Weights of a small mixture-of-experts language model, trained from scratch on English Wikipedia.
Size: vocabulary 16384, 37.5M parameters.
Below are experts of layer 4 (counted from 0) of a mixture-of-experts language model. Rows are named router (the router's row for the expert) and show model dimensions 0-255. Each number is 500 + 40 x the weight over its row's rms, rounded and kept within 0 to 999. Numbers have three digits each.
After each expert's rows: a language model's description of what the expert responds to; "mostly gets" lists some tokens that are sent to it at least half of the time. This comes from a sample of Wikipedia text that the model never trained on.

# expert 7
router:441496475598520548480483493508479530426470503421502522504461455531583602512427466496581549519478424576517454507531564534517475468448563540499495510462482494504527488462458534477465503487449539586490525499464465443533479534451500449547556494513481475557535460507535521562478478559531465529556515501481512495528486548497419369471522494475524486467401475499532525546526466506527453540491510509534520534469501423491556485501511493566511500446421544534525518533477491505521478509540505461459524569473492522477510565508487570469520440498426479451489519450426570517513484508511477497469482512552559478498458471480422452491495521452514451418492461571429448475515525465526532511455566456478480519557484469576462532499536528483517584480511468521388431462510530488463501492445535
List item hyphens. Hyphens opening list lines in infoboxes and bullet lists, such as "- Born:" or "- Species:", plus ordinal suffixes like th and rd.
mostly gets: "-", " re", " -", "th", " •", " en"

# expert 9
router:588449504418470553523466509618521485515470509515470523542543471527438626507473471486453538525554462505586513524456561575519527513459531500422509486547554546442464522511550562521481455486417491532527527564519453456552459471456553495520471525454466551502538496489572452542454535507510489507519483530521507591402446533465498502527503515483443492524479446430473545499524517482525443521516484535496561496477563451545552410506568529513491506461468494552555543546429504484487459491517435527475489547501614438480539452434458530512499518524528483427518480535488512553489586499552509475526504542548491478530459477549486473425500463462444523467483503467573443492442494450529526464444595516444505523527509538539493520518529507465543486496493523454444497516508523488506486480497510
Parentheses, quotes, pronouns. Opening and closing parentheses, quotation marks and percent signs, plus subject pronouns such as he, she, it and who.
mostly gets: " (", ")", "\"", " he", " He", "),"

# expert 14
router:571486494476421510578433562488534446540463504494435446564516498545511555542540464503512500528542488492512477535450493551491461476477487500537500495580595482554465510487570526476483444517484584482506562516491496527435524449502506396549453582439469509528513479457521590521484483531526495520553480511570467515489529542501517504512511507501448463453420453395541511457486462513493501512446448486458545503491571548493470523443474454529490532464472554485515493492416541461512550494547496578478549494528543585500574512456543536506472480474514531542493487498430524504480436502508457508507396525507515446563491444453513438485553552426444470485408515565479519581461539510509505502433499531503465482555454478491539554505539512477476483480478490501432469512510566477502570425489493
Name and title openers. First pieces of proper names, titles and place names, such as New, San, All, My, You, often followed by further word pieces.
mostly gets: " My", " You", " San", " Boy", " Am", " Ak"

# expert 8
router:559440504503519547521508565477553447489505468453497489570477443473425468493518418473511501444536538478552440515508491529404508510474499486514480529543502477545456545490471540483476507547501510548500559503489491465538519516437527453483441498506480508538483488555571486485521448560520513551513495476462512590567441490492574482512534548511490484509509519417514595482509500485509466435417527451537408476530480503450475485511500481510495485529483536553485521538479514539448432501558450562521495570571485546456486573464520517513522498479479453479453457449474483418457483534537562563445522523527525502504477470517486398473500530451491490477516401504505421503456506415497608500510527470415477465531445585514483502531507461506492517506456559591447518450494549500454574521455588
Determiners and possessives. Articles and possessive determiners opening a noun phrase, usually after a preposition, such as the, a, his, their, 's.
mostly gets: " the", " a", " The", " his", " an", "'s"

# expert 17
router:497504461478467544523467494553529475524482451388415487509494476512482509593543499512508486473502492506569413535486512450561488359464450523489528470548525442554516516447488515473517435530469526476480534518463538514530484503466516425469521516448473517543468540466449533492495492592486554514527486520497471573476490520455522479590494532470517480526406433465561511533492477489467462529466557447477502538520601452518479503511503510551500484518410534504533517541472499502483507546536550507610490559574534516502513485522457548557470487457472527445489451493454453465419487494479514513468495575488468495562481475510505502474508470448450461432522488476460475531501483466497525536415567473495480524579427513542526481570558500526479525513491528536490570412541566567500560412517505
Place and person names. Completed names of countries, states, cities and people, often after New, United or a comma, such as States, York, Australia, Missouri.
mostly gets: " States", " York", " England", " •;", " India", " James"

# expert 10
router:532444544588406536497482432520598512572427456494453491479532484518499510564474383475490483527542504542536499503419544536467486469464482581505435507527562496543547518516463545525521502443489518489515444536471479480536425463498535461468446569468439493507509478560543517516481513535554485498525496525529459511484461546526501499525558475457466478496490511452511491531413495424508480548505458496422569548549505455527556506498524581557504448452407577500475480503451509541492506542508484477486560488538559521480572536466530555499499495457530546458506508517501500505466528468514553511498490511524557454527410458503533483437584488427532423439481527578492466578456508459538479507440533495442476540558473555463462539519560485494510480516517462504518526506524466528404565514503470
Common nouns after determiners. Ordinary content nouns after a, the, his or of in prose, e.g. film, government, water, committee, poet.
mostly gets: " government", " water", " music", " law", " politician", " road"

# expert 27
router:522538546463466583556526436533512491523436469417475505567463510494472529535464452492520431500571477513554506535470560503508453456540516524496457479512528478575507542443457448483503516511482485533437485524458532474578516483448533453533469505468500526560507514496538531528538464584504478508488495551418431576431471444521516467584513574447499461491486518470552490546510489497538489509544480529434486458558503441480447471507549493502546467497518532502535545541494522496512511562500498534515580581514561522481567536441473565584558510549481446483494510521492515473454501516535537544561527554503511516536480469488452451517514527441430414475476487544513488610541503415516466493484563442463535516524435515513543488540556504483445512528512470626462500530494494467424578446520506
Word endings and nationalities. Final pieces of words and names, such as -ers, -ens, -ots in forbids and Wardens, plus nationality words like Polish, Greek.
mostly gets: " Turkey", " Phylum", "er's", " Greek", "ories", " white"

# expert 22
router:487542521509417515455521463462552488495508527467488467459575469543503535534492469492503502501507487524515530548471559578470452448553485557460560540568513478543481437439474496464507497518581484564484534498444485510518505538456527502550540510487414525511464518553496453510473479568506503532514554446490425547458491472549511539472469520455464473598537460491525566469502474505448417506535484405496525498550523461476496469551489461539459496464441514529480524516458517514606526517427436605487541562592510465407487602485504515505523421500462478517497423488388506511491502493490494492488538595499550440535507490566532443482540495533456484458492418506585466463514498478491487551455542527500474433544476506486472524502542474502532567450519510543515483504561497477497476479487574
Spaces before numbers. Bare space tokens before numbers in tables, dates and lists, after | or a semicolon, plus en dashes in score records.
mostly gets: " ", "–", "/"

# expert 15
router:489482527567536552581496502550556473569483510480451463555498543613485479539514490513461497493536514580535503524470491517466490538517515531478441504559522478528506444483494487575515445478506538510500507509501479443464557520496492534463533510433444483520464536484532470470458437532528506499502510456523503545529453467567490523429533584507472422526443481513536521576452459475573491454522424526556523527505513532503540532555542530503508516495504542536523490517463589458474460515590538471573540606491547477504530601481564566545443487472477540527527461496466473559427469495510530476450490604519512482532510474462534476435469557504438370443501518474476469565513517461496593567548498489494467499514469537511452539540533495435471478549464561523514508495536534480447552499530491
Table cell separators. Pipe characters separating cells in tables of sports results, discographies and elections, plus semicolons closing list items.
mostly gets: "|", " |", ";", ");", " ;", " —;"

# expert 25
router:575495502525471575534456467491541533504460511463495479515528490551553573526550437519565486492604436577491503549444535498485513442503461585469482478515565471561441517473537488483430423445499508484516455555466502524492464491480531459471432557458453425514475529503546489543522506563552548524501501512492487535468453504539503465533542491434495523520495440495491449481430522455535540447508516516452504485568592455505531519487510581525464453512465514535501535485466461569484532578475493507492532530554610519468551493498578517566521538502517540488497464504470503487427425507535540505534484551429570472559516476466514424446525445463460475407518508529572455534451491475494581478474544534454480416509462556509501481549521466457477531561518461455527529481551489525501489559478491
Month names. Month names in dates like "5 February" or "in March 2020", plus scattered word-piece fragments such as mark and est.
mostly gets: " September", " May", " March", " January", " July", " October"

# expert 6
router:531515560510434552533480478548532497485485492472558456492484531528536495531463451499457462454596525535516539493511543573449448506544480557484507534542451437507515510476486545446494505457488501546462477531499476548522465436532490497510489505414485514599526430555502456475486501565547448582479551435485426545483456472531544434459535591475454468525421458513512557548502531532550503513485524472445569501451529512423502432531510499509509534530466547532543556540521532446513465452532473469480543503519485496449491568467462504498470503492475476481571495445470491417480427480521495516466506481397467462510458524556473489494498486459455462497471433514509488506515479519535533572537493512453473514531406489455515524518549578497447497466426540587454519526538568522369499552475537
Years and periods. Final digits of years like 1995 and 2018, decimal digits, and sentence-ending periods, including those followed by quotes or line breaks.
mostly gets: ".", ".\n\n", ").", "\".", ").\n\n", ".\""

# expert 30
router:518483459538524538428465466440561515523483503526552515476498483461432524480520421511529519461475526645511505497506557594449516423503552571505494558509446475527526463477421546564489543484494564474522494465468431488535478463508504531537536479404493484539502516594524417511549517516525416555548506450462456560479431492506528473548521484446519519489506550476499519497479554521490438550518488489492475471547512466536480511543557501579497476418460554478485490525504514530448464573531467471528558565479489484456603536467505555524542500506574555412554491471529504498492483483550567568465498511543513467591503475570530494426509500476464481496462494505526452547525463468551514548514487467489491467478501533458448522543530505427501489462497505528543496499517443489451592538445503
Mid-word stems and adjectives. Middle pieces of longer words, such as quant-it-ative, l-ens, cinem-at-ographer, plus adjectives such as modern, local, strong.
mostly gets: " modern", " low", " local", " hard", " personal", " entire"

# expert 0
router:534517476492529503502539502556543518550493468412460540532565497482552540541493508522474530463569463550533456508497526487544446402508538535530503472516480431519499450492495489473523443551443499575485567526465528468588450521490524437471506524460477482539566512470502522562520455541585547553507511502492478540478463516560579465526504553471518487559465404426536491455504511530515507512483496437471482476528571458493541523545510486506521472448489599552524498526479523536515505550505526540532533557528545510479571441512456571521553492555579490475511444439472487453417468566506503552469493594519502444598495478526499453497487520480469462451493432513511470510584467461507547498474459500465416514532433550580533493591482488553469537488486527505568541497517540535464520456470549
Non-English name syllables. Word pieces inside foreign personal and place names, often vowel-final, such as Goran, Jebsen, Masaaki, Olümpia, Wauwatosa.
mostly gets: "ina", "ka", "ara", "ki", "ana", "ya"

# expert 29
router:515463507454483526518522520449532533550537512483432492536499525581548536507479422483582513460517493506511474540434530529503521534436523506495566452538501557519457596434461614445499503460440544467509486492501477537528462493489561507491570502463410454481486553516450503502523538572508574491467529472477445601443402443517513480561516495475553494460478484457536524533452523489510487491426455472490550536478582492470471457487473512534507553431484507490558458513518473525537493481482541540507481521507558506448525524492506548544511424526560507476465399552494494482405564507505499539403455509521519500561545463600492449494551491483486456486485486508526451548488444437518548531489509563506499499525432517479481549541523478498583518520514519473437458490589536523474427485480513
Commas and colons. Commas, colons and semicolons after names, places, dates and clauses, often before and, which, but.
mostly gets: ",", "),", ":", "\",", "):", "',"

# expert 3
router:556557482518485498514557458569505490453492497503476468493521470477446527530486405587526473452550510555544548494495567508468493415501523480529563509539528472530515492482478462504453433526491530488514592478515458528547447466480511563444478552476521449516508560485493444475454502543489500492499489490430461514540424556483519451515539567453497468515490391476536616546484490459513487414467416492453469572517523518470436412478621473484525506460476504476531461533468525495490514492503430491556543469510535557490506501457504529466553432499486532419460466484460527439475473558519524505458484491459480490532520420534467464537485416431502524500472560525484521518554484477516513463501489472445518482507458484434467498561512552464488510475488521571518411537494442532484475539389552
Infobox field labels. Field names and separators in infobox-style lists, such as Born, Area code, Residence, Genus, plus coordinate markers and colons.
mostly gets: "°N", "–present", " Genus", " Coordinates", " Born", " Died"

# expert 12
router:507516513541465536453488503486538428565490522433449439478524537488493518559515383443454495452539474510535462529451488529510399376492446503444464493547521479580508552493474582438467542488478561500477536559500470463529509468420523569489470503476503517453522451519595520490497505547543495563465487496480479561439446469540494499508535498459486469500475524478485513498432454477511488554444461456491500532450452461459539525520491507513501507497459539483452500492465501581509424556488487501511508517558579500497535523465551545501527491500515513452528490452499512513461529513481581537481502523519523447494464430527464419431529505469546499401518526502506454476492461488502491547486551429443493537582407566519507543548546440519551471532499529525490550510566447575463589514440528
Plural and abstract nouns. Common nouns and noun suffixes after articles or possessives, such as areas, teams, education, -ations, numbers, people.
mostly gets: " area", "ions", " games", " areas", " forces", " education"

# expert 23
router:501474513531481567562449522487554486514468525496505455568494530522525608495510471542456536448499444540545448493494500500438480467425556565534496531568553516511471440498556463470467494473514550547466526506461471610573452497496536472595526510472437430538515516542540542538523451504528468573572528456517529517539446545424528447495515522481451447474524525494511495496438499446500479449491471496540589590479529464514501533546575488518540483460474549590508480481469496502426544445505436498512510495509525460480488457500562563496553483458462478509549470417475528556497501514551535563500509553535579471501464479585487469465517449453432515446476511553548545493434484436524511489515485452457479504498494548437456522545574571454485470486439495511447473505511473549470538490516500
Single initial letters. A single lowercase or capital letter that begins a word split into pieces, such as B, S, p in piles, pepper, Bunting.
mostly gets: " B", " L", " W", " S", " M", " T"

# expert 24
router:495503430499499539495480491490515492547502521478556450530482520543585473564450476496499488507472491509539464456482451482508491577445527553479452532519502408542548456523515457509508452468519560525471481538410423491488479495491517516560517471459472496571476545404468451501502437498524461507490503473520491528472469522492511446550453503452466441554485433486479536514530503506505513524435473478475558479491565557486456460566524509547480521434489509580516520523421525574496503506468462503549544544555546458510513538421534565551512495538547537547454490432443516494465534506480440482524547549559545459524438451522459427458501532465479526451519492531542513527531562478486580524521520513438479473552495586529507401469509514499560475504432501526491480503668501532486505514447605
Core function words. Very common connectors of, and, in, to, or, into joining nouns, verbs and phrases in running prose.
mostly gets: " in", " of", " to", " and", " on", " or"

# expert 26
router:559532522547407535525502586530523467498456459541502474516527497475498542499510477542479519488604479506500481517414508569481550507447503528489529586478551499499439483490522489542479530492501548524466478502539498513544546513493493518557498488489464458541477486570541514489530507546524459531523512473481534521501482490524465458479561490507454436470516457502525589520456485417530412530470546442423553485538530486476431474486534444509484456463532538593472425548479500525512548413476495553486512543509514494471482555471560515463540376478478511508532482467429472483507505515574534639494502470549444457519515432539483492500561538450450445502529501527551461506485505492579503501430491479457448524501507528502407480487492522472449529477412549496499466484533488538456578599492586
Table and infobox fields. Table pipes and infobox or sports-table labels such as Born, Died, Genre, Density, plus ranks, results and chart words like number.
mostly gets: " other", " Died", " Sheet", " Born", " Succeeded", "/km"

# expert 31
router:510519486530440601555530449487531460502460536457496498557535484475553530530464500506531449512564446512522469526404537547489467433526447521499523524506603445553498577498475520447541467489480536546414494472473506484512454478521475502487506593421489461505511521520505536529523516538481513481528457474595445510513472464516522446561499509472476497531472486457533494530476503456494463537458498470514632475585557493505475538524486491550523407474500500557511502457502495543450456546511508513458562534482480511489511464464520565559531482509483542480492484473451507525485533489560548531493525547542579413582468445510487465454618539463382458442400424568540473534479510444537512509518492499503454449531509509459426491512556528494508496479509519522455534482544541499537552492520458
Name-opening words. First words of proper names: given names like John, David, compass words in North Carolina, South, and place names like Chapel Hill.
mostly gets: " South", " John", " East", " north", " David", " North"